config.toml
router_score = "sigmoid"
tie_word_embeddings = true
beta2 = 0.95
Below are experts of layer 12 (counted from 0) of a mixture-of-experts language model. Rows are named router (the router's row for the expert), down (a neuron's output weights, with its number) and show model dimensions 0-63. Each number is 500 + 50 x the weight over its row's rms, rounded and kept within 0 to 999. Numbers have three digits each.
After each expert's rows: "raises" lists some tokens whose logits its average output raises strongly, later layers aside. This comes from a sample of Wikipedia text that the model never trained on.

# expert 6
router:508511573496448553469551506458544528538518514474503536552455552489536466499538506471422411449575510538537470526520468511516550511495502463450449549490532487484429556485521509486557485508556485
down0:483474476544579418507552534446410498448493505582531561443586486520464549446467420484569513578520466414468574541508565460477449527477460508460459505501542487514389491626542472505565574538496475
down1:457436431568518548563459563462577570580469483468469455447482489486456518553450436528554497469574519538499515502555582431490569494437425612535503574523509508548615614507498478500538517498469550
down2:499462540456501499500464520497582495545514527533517528455511468527544496458479526400371448537445490632535460410571469474446566409484466463466530490608400441486482669490486564523582377497450523
down3:415473475489487475443565417515455557491527472519480539476408613471397511576471507437448423576511572580457534457525456594482559525484462476546479525548448520419533512549529511503467539586481485
down4:539484516460589491578469576552425537513490519562414521505471549573591520413524530526554401538452429562567470528420478519493400588547461574414542498516458534505500358413473502584492612502449484
down5:436527614518501464451518518421474426540472504525417434447475383454483489517527455520519370526465531495463515440610492570447462534459494509458490487417484507481499442474497452501402387488439491
down6:525559480465455440483551508417446508442428469489449494414497617433543457494542550542534618520476503509422586529494452469564498489458393465465496495550554476477545587477524546504442520409423502
down7:506455486496525472504533488517530499441508517430516428531482490490495601512530398534600467454488484539563547485628451498418536562564465466523451513535548473477510516501537451440514532497552463
down8:481485526387513629500531439459481510468471497571531440483527393543458468579430479484431602440573481476530579444481558603545415412525419484426493495511525438514515478482510496517610487511548618
down9:577380469454491430561440435484495531453518497536511565458581575601433548565592503514505486469413596457574512452593486439544472455416531455473458491446468569478568473431449492533475570558468576
down10:471436488554438524505524497532525490531481472520565427546499523472542471498432410498465441535467624469517393549538549499597458424671495489554536560479479477532542492500403450502472541496576486
down11:465551457538492370530563458459494503520510519521435540471469473592569544573473531465412429507586530595489433527468506458540545438492525515573541524503533464524500484489563437548520441468532519
down12:519465505592464564422535533557488465473471571442470484515517533572568565463410496540508448507514543481527499462456473463472578453533503543465430470588492457508467548500487503438460488524534496
down13:487497484439569502545454556473437464476488500572419535483570483514434537497558492438400512525573492563482521600422540554522638521419503444440465475494521441513497505576427549463539501504510598
down14:452440518464475498433440497538508474507517528460434512489567515503438536515476483467480483551488445397596480524450468467478469510468435501528527463449503581542508486473446487514504508454539533
down15:539462499479476458465498501490492452526500505485446459529447463423467413418431495445522415491465433512491435387491480486482439567513510463528406542492378466567408435627432587460509539461485429
down16:492463520548535467435465561539500495577552535505602519533568565526421510523604536416443522463477438464416569401497516498453503439479563558541528519555591527428525437437461422465500510491484414
down17:467537524514526519535483423418556550514391462460421550540509449527474432619481492441540543602546478445441507518449521474583479523484596541562410502500498581529478632532516472499558536429526454
down18:524466567550458507450556563550577580483508456504556484490509493601549458485415426504532542435543510499443494501521410515519456533414526530527501458488476448476411432546459553481455512547496515
down19:484480448450554490556537492461532551542614495506470520530497432537556499435452521547511536497508536449424470479398498502506494547501500505536520530538530477476515456623498457462522504493403511
down20:472495533489458508499539372513467541475575544476535448501536430608448456536519544523493548466465489515518552411550535501552511511493421639488521459464488628475466500554392485491439513563617539
down21:452499483575489539489620504583476449434486505415552534516416607485482440510528497478467437569596426513591512437516497464521472498478544392548629552490531619484478510472503536370567540517590473
down22:470447473460485465465414460419481532574562467476526367522417525478565609439426479442478465539506495487461498451445323440543577582552438545493522492463462498521587458493410485496482425506506518
down23:547510508545506482592594480454500447570514426465379456504528468418541513503530483458499596545433516514565465458484526426451467485571502435577491503493511470493443476446537374467502527571520427
down24:493443415417522512496579573496473514481498557442518429518510505488514526497457522498457516561411451421476409450554524564456510525540465491495510451517537505464514462490502499415485491504495495
down25:569531451501454487547568504436488408472605473538529526524556418496431424425444572601623373555602496514529495477467384499452522430496516484524428503500471441381519449579443505537421540504543492
down26:577542528379548513560483453414523516530539620478391417505451502498396540541468456497429567463519491505512526458522548509525456571510384485417536457441571410403522467476496533553502532482568517
raises: ",", " ", " of", " and", ".", " in"

# expert 2
router:525341493569472583449525485568551497481560449494520540589438515553549481476588427523515452550580472540520471547454521491530577454477560485518449495491614550527547417488454471517484512567509531
down0:446427514463470596558492449531544466507562493532491566527515582516446475500529561424496441483489479466528471510488538527463520558531445517534506532501483517537576492437427478543484512515545560
down1:556414471470561570466453521556462505481474419426443460515613479445514585479539537572547481421552530391504561529510499564511514511509462471476530438526484521443454474528434536584536468523598503
down2:470471465597533494473448528503469557504439519461479524445544527501500543543526555522481454514476465467527534556546542485498372430470473485540454540446443514407485569445564459543397496497534559
down3:459432527460521520422533523454363454455579502577505510405502491506515506482499498468555499477420462682551462475468539536537420539417437475430430496454480558561478540458483485421471436487568533
down4:466454508453534548573524363506497546526600538414508560465480499520554432534501506500636523546513582457507494563505517364485442531565474602501559540557452519569516547491422438437476492485522410
down5:435428493557457578451393549502477501520424519531602454592454455405564513430510573506557484531435456549491533496465494436519529512490419450470532494551549599487516495463452505497549517507545532
down6:485509434535511524518515487592505470511598465557460525476543409535488463518507483503559505568484500473544577487572517494511443534473600594562415492481590485484519504449504372556542567517584604
down7:524542578467514538524495480497541559478518523571502432483482501530372555429445515492547368509536490465406563479510391485521468538514495454425534586498516455592436544526471580519542485422548528
down8:497502502447502528482496527525446469471501535490503574443532412468512486538566439456590426563458491544488513560514487480520586552512557456437475513599507438432488465516488567492484492407496612
down9:508518479480566490417521513638520507488573527491500564535481533383508532581487503452528511513474494506526506533485513482518497458475528462506389483498459440536488464454517466489468468429451404
down10:457512560459574441496485556448532534526532488502458564541457478560539521550481498519449476545580515514478502473549478545504486427494530521510465542473579558410488458513503525509419495457461457
down11:505463494517510457431463444491563481552507501528479484510468548501453455525495546426549536541546463505536498575424430532550501529402520404583484499499381521536572481523498455536510488532463446
down12:495452535505473526485482511499596468429468410561513578522506444575430539446488614522478448505527470517523423591490489412536406509477542508526569581493488578537397509546518470472585469514509510
down13:558494540502463423486459469419492505443467550457489463497545468549479454555519503452442463487490529422616578438448566486553450539520547479575614515495529413513559501490495410510517474447493477
down14:409463453567590534511615502559436625526463457462512432496462456484470539608469504511492459466505508519444422513423480446521562443615451500553428558488459554518485570421513435513538522443463500
down15:392493511403514514546471506450485489557506540546520483435531485493535537563554560495522522447453505455488567441471488495570528618513502526537520529595480529472508501496471494527545551450452485
down16:533565483488453447429440543413505601453493588542561428561548509536584512500482390520521464534389491444447428506488513459494512491545400516526557520545447521463560577484425430598454463627539461
down17:583492546528516453560471465455458523593573538436527467460574500506404590453474452498548492464515439650438529515438465446481562539507524590551415495461467510556481484569563523490440445561500506
down18:439591429480605529498502474524556602424477499473501425504476502483528508479524376524373605608525500508529573585548551489535519553503529535453466433436523416511512603486573478445447496481542497
down19:474534495445417431429472485560485456547443578470523566504516576500545472440537491603505480428520522522591519477487491497617483506543494495522551507507473561488460443475483504395461514551482468
down20:547503524429510528437524544543534514541451551555518566489460528556515527469544543534454522441563482425475503361509437472467511464508545523540472629498532500443470425463457586597517504406433525
down21:460448546484504529522512504486506489469553530406415535482459528586507543427573550573553492636565485553615505455580515463538520529579476502567458581579507419571368537539429470351608456517467477
down22:503536525498473584425487465491458372576430484448635500533528521514566565406481492480487519420502489460510478474518501504508454503432510568517504629503468511618601553519563506533463478521495467
down23:444494545552557502470506518537478530470476496441506479549664484473516481379544425436433391475530445457465455534548465474470544489490452508474486498487514545545531561571503431493477601478525528
down24:471470518463571598546518480480482450532549431409488452578525520485513355469373445611499494496524473559362456467540468500493402523565540466571483551529470514573399462476471543587507534501597476
down25:456548468523513425450465493512534424633592609498486450496460515522501482576467525559485601515455485497467494515446500375436486455509574531496434497480502443562560463537442586555493492523423462
down26:451583553466477433518513479625449538413512451336517560469488511482475440507480488511457429518446509483511323516523498449548535532486522472486526553477537554494493491526491587506499569452497518
raises: "-", ".", ","

# expert 3
router:516429558443548539493513463564463511465554417518543455519453435480584523507534515549557458456499423472532391540474469531419520479536455503533407504544547469439474522483473490577512548356553491
down0:556524505523573382601547496515475408523520602565441442449525426524476504502507496581540503519499458430473450439550436538500498509540517571467470428391508459507432486516460530552462502512525421
down1:484413508556507495406527496501452512414559544449523433610519512461449492506469486534426451525536505419577540487581527527483545404458417521484477414408430578556546473485547421497534526556433451
down2:469488574443531586627499427572490502553509511528492543568537490525538490481426508463517512407557468453503411453572473535497560601419409528540440517559545519572512516455464533514476442445419554
down3:530439527461544551473544471584459480488540536531505518527521487494491519566528543547537507593551590466471495495559507483561512599572398490530543566467400461651480525358500547434499446477514501
down4:489421593497504623565477481516548460373557417460549518478475473529444520454500553478433564468526485533491548523405464595512486485510555564567456497538536507418548528595510465453487509422453472
down5:472460457471502483424543512502584478531537544470542483472561391491516500436519577536442484541592415446520481431529461442598455467494461555390473529506495438598477464539534580458508467517445455
down6:584533477444566491526567449457532517486513523522492458446433473535515513511527519465571471492481512500424478497436508489537533457557554563578585508534456456620588483479510533497453473555406422
down7:497512496436580467447459527594453515441592464451496468477497562512483505417590431537514387553388464501475449575596500545501452518566484481517439471459480503416495489449532538470477498514532452
down8:507371503470560528438464531480471441507570484542416477576496535546621402479585535469509418589535466430564402468465506534498588534487510494531463482456470544543536445500543546417500417465482476
down9:452465450487440532477507386490441540459478562450441650553551471494531516488487482608573505528453458477434459549435579541466490564505523539411548478522441472484524516462515500469573482488493489
down10:452544454527399617522419523542474523503473495482568531477533512476458489577560593412494561465453415536586472490550571478466496474487531436481477488536474470446512476498483492558517454462458454
down11:484418503472515471518538614580487528551523444511472580509532424522546589502434487478597524564459560549570474477546471479487482506390491477481507414501460608427507433507611496528516377485586464
down12:594494513560429533509478528419537478492547429506585552539519522574486421516336436497470418425495459431378504513541389570503518516558457528493550432540474447473442514614420466521490454507523554
down13:520490503577538433511463423605533553525491482509433561485472512493507563514511501511537482514585533484571456549495444519548403550414571587530589454464484505479545540538449524423546583575461426
down14:477446540613462491453510440452479479528515509500386409508539555529586561442446465519498555524524438497472424483572362433543479490476489476587547531488518499397538474544524557414548447571550486
down15:529572509475451528495483510488480584507470381568462491483464547480503424500494473466543451520544544533481481350541440593610591507447509475414447476451447521490526538509514502527486464543464541
down16:534478481514555457383507511482510559557525486510542433448533564518561480443524589497483526383560489530489494480392519557527469532493485457477505430573461522605514450554500415490516493431597464
down17:526474475548532466539521497425581480544585473512537535555575465331464448451500475455556490471468406512491518553517538497505570557493521436550516438524419501475478502533614475570576539447455517
down18:533466459485550552547525524586548588572584493429400429587549441556524423514535490539415475581499558490523493527441517479407572451412431489416580467522430521447498502569492641417538526450535484
down19:453422481548457572426539533444449512461513434475536493464658464521431546518434508480560496542463456527473420516502513556492434533493513578506453522490499464483490456412523454397511540529495482
down20:533489461474573561508491535378508515454432449444444520468534474473456526527504589479532470491548515549510510549400485517509497481556619452534472573498431380511398519448521541386489378521550456
down21:554555575497572607603480413558532473496497466503553452487453530518453520553483483469458509493499547458452463520465572555577492449411591491467547546448507566450454427466497626575526539431554511
down22:531476449554536411496517536488495532521462508535509563471580491544548600443495442436522531487561499414583502553507536521511446546497443533404469447514486385483497476445541536556544491454557424
down23:478498452402503485471558516544475492495464446505491446499456541520423425533513452551496492445592476480469527526586512522495485499404444486537668526482485495559545458484562536482451505459462537
down24:482548549490431497438416540557559550469549483375526484516462467579552529429434422521471525476425425577408425492515548542430468519488476466541500460523541502568395501503566495517468489433418409
down25:508559494468509579588630551496452489500563561520533510474352542488382431502473497466515459503525513553450482493540535565416587473478459475439524508474539479532482462513475521484586497474448415
down26:544440481449438545414525494509517419493539469456486422493583575465535541503483433486644559549528434421582356455520500472524509451571435475527415498480477462443528524423533508531544500524505508
raises: ",", " and", " (", ".", " |", "\n"

# expert 9
router:453429544456482534521559532526498480480456469553492533507442506530600561516496463537562478433460514543543444501411544514474575575445527490497504478567488448513510486509554597515522554401559506
down0:491477518540479511463422469486492500539507489425401476517510527442548649494397522544526439514468552461452471422457491580558484596513447408512425449509532449554550509468542459535588465550477557
down1:507527455441514430532512511478434553521534406446475433579471528564503535463449505543519541476507423498495541497575473612526545546432533475535504528494565465493430532554442569469583490473502474
down2:477421537429433427507493539583439411544464434542460543366434506490467459459540494527475446578444575493559469581565485476477494476521444572510622512487490527448470575492555438493382448517492505
down3:533531550541617525449624491517472474513514556505427440448486481451502540438607462439573490476530474611399501435450486518519528583487509435518437521485468557464507459632485557502492457464540441
down4:539509480406443419470524417582480540557549593538457525509449503550486462559456503444531468639491513509486485584504440633483568524528548506544502439575527431405415493528493454416500432457512549
down5:540481498571537513547480470509564484432525465510525476465551577527374547513499396461548527529555398629456522542495479464470487433532503409483486502500511527492526463342457524468458561608580538
down6:460481435471492475445430563477562555558432555516498578540487552487460446527519534568536463428480445530456495556517497514471541419555476496407469528489413493569488471551530536462500529554441574
down7:434486570339559641533487563425629497527430484518529524486604420536499541564551467586534477482468532527530551540481410542492553565471516511392456582524479466533515544498497502545586457524518444
down8:478547590495487488497585452428470478541501589462596421485440523439532507485533541459493481524484473595551530457493463487486425475420540476567480518564452371578478427599395446434569551536483485
down9:491437523524486485433493417570595505423489470520400518570521482509493470511479474442484479492466416440499438525503530437525522493528555499575534414447633458543502505471517510505476483501437538
down10:609465498507468511585619437570390536532482505490543501574513495429419432488515493508470430452455574449473557467448437459557585407527473467447487469481450495571635564449536440501484540434517361
down11:536456563515439494527547465518465536584490519486539429433460522482476514605514487413549491589466502477543486530404599431507558556542416465569471458497513540535460444502513554524481474528470601
down12:525454502545544458550500631561500511524499507523539593475486551490542546566572507503521398496507416431534511532478438536551463435442478615525471539549457446458433502499531510444510467438530496
down13:499452506443566546497494484427497463499413486536578567532423398579487513517546460486507558490391501485511438559567416515538545473523603531487578540460545521525534440527451464557404447538432556
down14:592506562553501544599440484473489455607508448580541506446431561465575415464523484395431471539511501567382505437459504567532561497524490473418504504487521527494535537527462536448474465524523544
down15:555513437489481540427546491557468526494491598582430577530476440541467495486466540516471502502504442481427507532490515528685542495518486505456525560492497520582494486483447490483489454451436490
down16:496468533475434513487402592522424495486509510510464469492533556511512568414537535507496544597430539547505492421456515442414506516580511447516493558489592553589581442484536532501430545448447441
down17:491559420469514460506484435559489567526470492495582537419548498476500359536484542542535537532581471557485375402519513464511536491548440447550456491557460478408506524456558550544577487624517527
down18:570432433455491458430556538436488561540500458546569476475514505593471577405475553423484471453560448531457410532480457516510571561420446568531540488539503508551522572549511605342513598547482517
down19:540519452594524559524526539550434550410513408519461464527523512461506472511505633552509555551478501426486442565537547511560549542528551368475550469542568462510464452536460505462501607578573455
down20:439567566514541572607410494518563523492425526439475451545393508405520434522457501491502471511551538509521478504533487505519514563473494488604568557490500515440422479499490508465536474601468450
down21:457488529585528448455439520504494485539565393449540547468553438518416577427614483429528484606468505507490473530498580560460635469472500514544499521613494538459557465451498497420498454505492482
down22:568493515505500538490504584486559473463483443451556533481476501496508479470495507576537466490430528549471591456448431555468437445530441449548571454488545505492559430460458442485501510480508497
down23:486586525391455512554548506557638493461401526579436532533432437535466552442511504494415496574512425544567449459463522452481532396561518408451532488450551515529486429563531501617558476457496548
down24:411480448555435439447497576457459525599493399439592441648440421576500550538540556451475547548530423535526562504497535480540500514475540457533498507514514552512515518399459438562466541484540596
down25:557462515467476466462476453505378580425546470499519515424483460476532486463408583539542512478457478440490446557426417477556455514523528535499488390457503475381498399483497484571484490444467552
down26:481413436597506560524518476446438540454489462525465504499438416529464511513465537467563409506497553403476451566473430527568506535561504477394546501518426522492538415520511480491515502567486541
raises: " and", ",", " "

# expert 8
router:499446584545468466464474526465489493482491545499499505562517520539470487490515466451506643509560462454495452593547629595489527483514481525436512430498529439502557511560410412537576514516564441
down0:453553559428602496555524479496426405547442525550556515546465499457535420502436554516419581544510551487591501511488472432505452517545424426488464532535424516516457483546495560515543516563526436
down1:475548463522477499483520578482554511383480511485484521409478534476455484511546512528494484569478425411559504368451429497553565569535550429516373557569471463544449494457490527499539466534496463
down2:445494455554492418569538524489553490572487396536528444582446504584500521435501563515608609475421614460515437457476493433498392484506574562550587493473536486469527618467609488458468411541517530
down3:499460530472527474509497498487493470554499540537491484560437481493577458464602489487455478537489505462566559502459502580493487550470469492524410474448525513513486508392395460435504468462572612
down4:605517457404483575525616537501299534515495481529505491442512512462535530477414466461588561491565509467511478424481497491594467501502467504525414514411461383524541439490530536490503549543436548
down5:518471312597483464509507534486474505549537492486526596499497545527512601527478452558460433437485481502466426439541458498567491571478564462553403407528523540429632476526449455574539505476486507
down6:520505467463497491481501590527481508528534502481477412451449535576496520498559491505464570478548586572481463437471467495429551527499548459449431507560521455428421471570484473479477460580471465
down7:560407525514594501514631629494349518606514550377459369506468431627501497452491511430484448629467412503469503467541576426561530526426567508438531549519500487484448462466565448447591520497501512
down8:523527421515541527550433485503552531437518511555503509457581481509537538502474495462497489470498475400424562496466490541553516512565445477570576419334558559491497452437508393581525471459486488
down9:461494475496447471528411482559428559458484554534439485551511506423481501453423545484482453494512401517446461521439446486504442532486472516426441514540450509439551473472490456449515463531515429
down10:501509458535485455488484497547498518440482545530504499504377485550557450415511549485560458435533508540537459420484487498484391453417556529543471494529492460517560512485444520415434547598497495
down11:504562548531491489610373535502450517507453514514499600466489604525521450507494468453460533504432535576485506583501606513458469462564487463540533523587491507544504474418503493516485543506529531
down12:427502482479464526404508511446549523475424449440504447488549508366489487456620480604454448585551457490462573495509429544553500501451465442476508466466504462495395532577391492475490604463476411
down13:469432445483555507451541635515545548518482496548543427422449532453532517521563542584507529444598513488580528531515502468506459614542439446534489478515567489532443479476503477458522578570434479
down14:554506458492504552547613487458473495472459503422560447480541499455438488468433530502471480523582433524506492544523498434581590548539433547480455519488500516482558479509512518478482420575445464
down15:584492536497408546482554520502566509517501460427587420483453529435566499441519505495621534483452485490364546367491487501517471446596488482511501478440512591481494491516513502513481466424484457
down16:389449508433518549449421456484540483475563505477550543475503485490451490469474403558521416600459544512550511522491459506450623572550442485465539540506523433468536501491560542544466541575425516
down17:470431408459452547477449557467551506655536495494622307404462571512448476531516460439501534541518501558508521528543540553559547376496403563516524564507486481402553500483521508503486519500533465
down18:407467569452524465488512404461569488569595459413440526463476551436543490602506397407404493545492461516483526538422527431473469544506498592620511457530440474575395537510575543469457549546487501
down19:498567529487505432527444429487486580463618540470544532480536554504442502515533533515470444510490558472520572510576468592561422502608473493512464492486532403443476509495471486444407506446548520
down20:567543544554553418449512510402499502569569482494480520522453490465489551509475539468484481481510449527397464406617349530438499487494505417542597507487604497462488513508496489468625521470528458
down21:520391534469434534534540564493538575508513400482463365467537452545463511601444421547512562417467422493550449487547485491489547513516545494478469449560469542506472399574516514426582437549406479
down22:559539513539465512519549479518584589569592451489549560550589535468472478552466537435552503416503486410605473503485468522519472480478491475521477499387488481563560460462606491520526540476469501
down23:471537504388474423499480488520586508571500473560562409476479543427487446583514480568560556437506423571531532504477415550485448528533534473474518563480509482526418580494546431470506526430564562
down24:458535579512489548540519491560513444480565521470479483490555508464514513560539543539606461563535465486514551499571501557482542624523540504495639606479444498506544473531480500496452490522473539
down25:516552536480505504529522590430523538537478436485417443481512466480519514446528551524491543518504543512471508547511400550468467505476522533498469423508477441377447498479426513449487503486445505
down26:435507495488481570487472535520472479607318489483594516525468461597558457497496526472468447502504486541489458496492380446519505490535585390452526416474416451528430526510513527532563465623486419
raises: ",", " of", " and", " (", "-", " in"

# expert 13
router:515478537502491475447436413493577525447533472479444492553529385490486407461566477552561553483635498419547423512457502635468596445513456511417499447502506453474473551554596458508564540474530458
down0:581504522534536387458391468409458537527569383446457527448519533539509538561481451459437544530478470491467444487497517490482557497498571489539547414439461444513506525519460532475413502581398550
down1:479561527518472490528413453545478581464540530435484524536456548561448505433418418428589578556416546530517477586519459546497406501445489472437554461472476493571523503434439497514504449393555448
down2:513421490578493549515523508465562510592644563432539504542524465510435475470528489516562510482445504455558519495495440497492512490396546502522566477518491553537558521539494566494545461462539498
down3:475439462518522481549512476481532545614443430497612514445572439487475562585436570473476488546507482594502541423505539457594496533506501366558490486531588525434512512533608548450508565472507493
down4:451487498532473509521489572476503535548396387453531438471485508538510601554532554448484494428433452542470515490473600545497437492552431630536549502453539530501561505522524448557469464436500457
down5:502580534491519402532354513510579523493492559501417510532539476462498491454501469455476532562464466510667583485467534531436466480475582425475500478457423497460545474529537587552555535560464521
down6:567379464494461475490456511561454525421517415477450509489412476549524584536572567415544499463499469566513481505527492447485537473449503518524500538440616501527479543492492447453570503517531524
down7:571482554518479524552462454517440556570525591511514497438555512420444494463541461546567531459559488495480541416448388515520434594520416489538555447594449437534502502433386450407482544467489460
down8:550524489516454522475570471496542496541564474514397441495500520476458516500438520455520500538506569485471402534579454486502509523518470463510520434441425571502494442581541554437468563464433429
down9:481502509442406520469444521494534506534468511481454548374501451467503495502474527513591476556461465451463559432500588517480455500537532629563370468489541493608469570477462546457539536550499451
down10:495493522606563484513592544534524475478529518514598492472436457591536391462514490509525488558494558401524479444471455464504506411465396589456456489457569447563542550538470484499537515516430457
down11:459391567470427572525466547479543437464496578527462482531496603538547566498525503488423458544550481568546507482496428480441494531411477539519572593558469496455483435520487511469501580513479508
down12:474505497480482488469566588528434518499426492516488418490503488498441497521513463500461563560485411369486549479537504568493512482474567523605467544476430506508533624548474504507479625474544610
down13:530471551485455458486555458534549438485538469487474459524506448479475586590541592494516565495503579487577478485508534528480487449385440458422512424482604438543490484550566549538472464501531511
down14:535444536550426501601476554521448459409457484556558456511568475562513574533433462506505553453526452401523516435378499506510438522539508479567533581441502496560535571487502509442465429563474541
down15:403480479540473440504461545498552416480457547425495554474491513514479470574514434550501524481533425518496531525389483501547501526558559553457435543477424544450476477526418516512476520442512532
down16:520440499514496585439427491592430477589602424463504481595484476494446474522517488420517512539518548473530566458517512555568508422495485536461466601491477487442467540490529556487603437537502458
down17:411517534540516588482463515512469496455500499441548524466508580522500494512581455419468377500389555455498539534472545451498539575567436568586559486555532414527552573467532520479443485514500475
down18:472574416493503481460514617427484572508558510543465616502468557490504443512586504594477485477532496496537500566586576454400510532494469430537520475573494587462461563533546507485461485440540524
down19:518587416498495476534414519491526654518546546545489559480467509505482538477539467446495492558508570477542484476556435488410524458459524481519444510450489501486470498459492488564493475493549557
down20:582549452439520515478571529579456542519517642561544472405467485629498453497537547441473519430522512494497510525471501464460524428522521416508427517528491510458512516462504450500546452467440527
down21:523542440555454500448485522499427520550431461616547402573550379517477493402531574475419493484495475577468545589499507548435514484514501487457426480613518447530508538530545568567578529499422511
down22:484555481560539509576446461589573617523517439488374489514541393552556544506513476486453543541440462486431503462447456556498445550472462512525403556542471505548527585431510422505475456432494459
down23:518463483488530579448484517503469542506489471549590583442472533477443366465564574493509597480501468468461548466488499393548397574427530472432538512476527470394479462494546469490455509553542530
down24:425488566517500528517420472499511492479415548338501450610553445523497508535570350594469469530444569590440529566478568467550483502583527472476565395494418485500542546558487509586553578435531615
down25:526565502591543510476471519417514495551516577484474514452478528547529557436498515453418531476500505513469565544444528643498467603434543548434560522534574507555374493500578442509557502473528500
down26:523518510503506528468403381435489536487439550494492520497417494579480482518438486598593474618507460450478524565470459493495505471466541495505499510516520454552603548569536487533516481518532467
raises: ",", "-", " and"

# expert 5
router:493465471529552551512457463510526474392606422486499485556467422447517529504473449558436497458545479509554458517453514498554620553393486498469440455587561465546599511459454416537503507510506582
down0:537521510494494539552490566504436469514581503543530532478599438502496491418464434550458529626523543524553473456495583536508455555503561466502455416483414564337456476391615511331506545535477471
down1:502458431449489495498535542471400487427485504559458520532500490433522472499540415546532550476538507392533519497532473588497512519555465497468455537459522495590526532467404395540495500475593489
down2:473586554457562504541479448459552422450502594454432479546552507534482544422536522474567560543507487523499501421503420501494518449568530508580518524530514448520493478478517535541586462458512437
down3:481511426496500488607486491340419578486527569496516550522555520534511543442539535548459631456514459447457525378461531574425541479551473523517490417432383534552538507457558490466508534373513421
down4:432519479500503476506474424419578573558491575580514518467574524553531550546501463462583455516545527563505537458477536483471493454668452436570486576567430467438470520583549498508505458454493426
down5:510504526492608479611614496444523543486517488707542501577512489423408517468492511515527542558522524447439440514520572634529489457511454614526470522452581511462467552600507497484466543460564489
down6:575511549487495536490555658518573462544536459603471465443666513490488585560476482509436578475515455538537517533445559525487459493514365483533529470470523550440448458599485448548521486505479485
down7:553555496475480551419489412444523466515481458521520563483512544504480490509560595555566528393445470536501458472561593425547440463487459506402397499482507550500497460450480537586552600547465526
down8:560523515574612479432497492381478527516535519516604473490467493519503484478519478463448504497526503511531569499434425500509493505484602464512561462486505544496505462499558518541510428474522472
down9:433568483517565429525536634465457514546473467533476503522518419523555483493497482475450414488434495518471588458550421497514509531407395487559545425495521467551442434495428438541604559518582493
down10:527622486474452494502508534478434451512556469531508502510615356547533487505540579417520476417439512473465466489503493454552536530582558451516421566527548459419501495470555529540439554534470538
down11:441478472544463448435397459483472544493533484469416497450595517370516514536559517495493440591395547544521561548490497528622456532464515542516514551555463510439469579565495463418409503570440422
down12:518366566517389503502458621502366567549467453406527480540424532435551548428446561477506459431502496447502458570466446435547487453501455496559543454493439531431467438502525470492524550481521542
down13:490517464571524463481475535477508618483465446556520504520440451396487535436536512509505495380516541523525446467403531523557436452506544492460533491573511399442473537437567509538529593466540404
down14:503422571528516543544572536490497536482527443451459526435439469497473483536493341463487439576461556491443427444522491409535509487490518612526418431534510570528439487452484628367612462477568443
down15:453523526498520425575530499481576459566527508436573528511483513457502476419497460473543535588432587514529461457423505471455416615441463520518557503476383399481487454431492442573553493558527531
down16:491408406543560558424528456506559382399418522473515542573604477468497433489483475495552473514402432458475550398506422449515398526439496489444434593461479521462569484493527436502507554524427502
down17:509505494501457506515502498542534432563427553454451526524496626517499618499530505545492481408540548455488474474425394399448444445390492572538448484554504482458526530445517353476559471531468431
down18:460492534540487492570446592515542597559617441503511503454498550540516458471494383501440462501487488541466534501542539502449495509497521425491464476538502487520574519545400533469458530476417473
down19:529441455539569529496503525498558592449523664413476461494539541542475507547570523495449599461513518538450534523509518497534472482480505541489474518521455500512530505513447483598508520479477558
down20:519532515488456477480425462628528513487504510498546449503497519448523569504552450414461555529545551466489538528514497559508556514484435491484512437500382513550520482518431505554440465487437558
down21:482474459595551452440424424420519501557484655506475566481488548463455507439399564472541479612463439459538390526560528441461524500564463447486565479473528465427500461473493520515454482576595567
down22:509587535517417522533530452597392489534470461482510515532551614469546451448504543507455503520504576462434484475535534464568549558522552564470520475479567518413494455543511448370521544504479458
down23:539450501526509535529600404477497527484461414486536415492523447448476545517522437413472490539500441528477463600570416540462406509479508595442481447480490435578478415466539515432602428560463480
down24:485527551529543493523472448525438492551455562553429480427497482630511492545440442556477454529430461460546440446498600494553528492553473383483520549523401423540599554378446509540539490517553512
down25:494570428468446447540436525469556453500465446463608534487456487498493543498383492547494504486428480513519491533469509430463492460509541435511491490455584498400558460456507632467564518472524543
down26:521482560511467534518487455544467512562520480396510452586517567548554462502460611503539489495413486434544570486564459512449489448547515531480526531474495532502513410494584430489504482463458511
raises: ".", ",", "-", " |", " and", "el"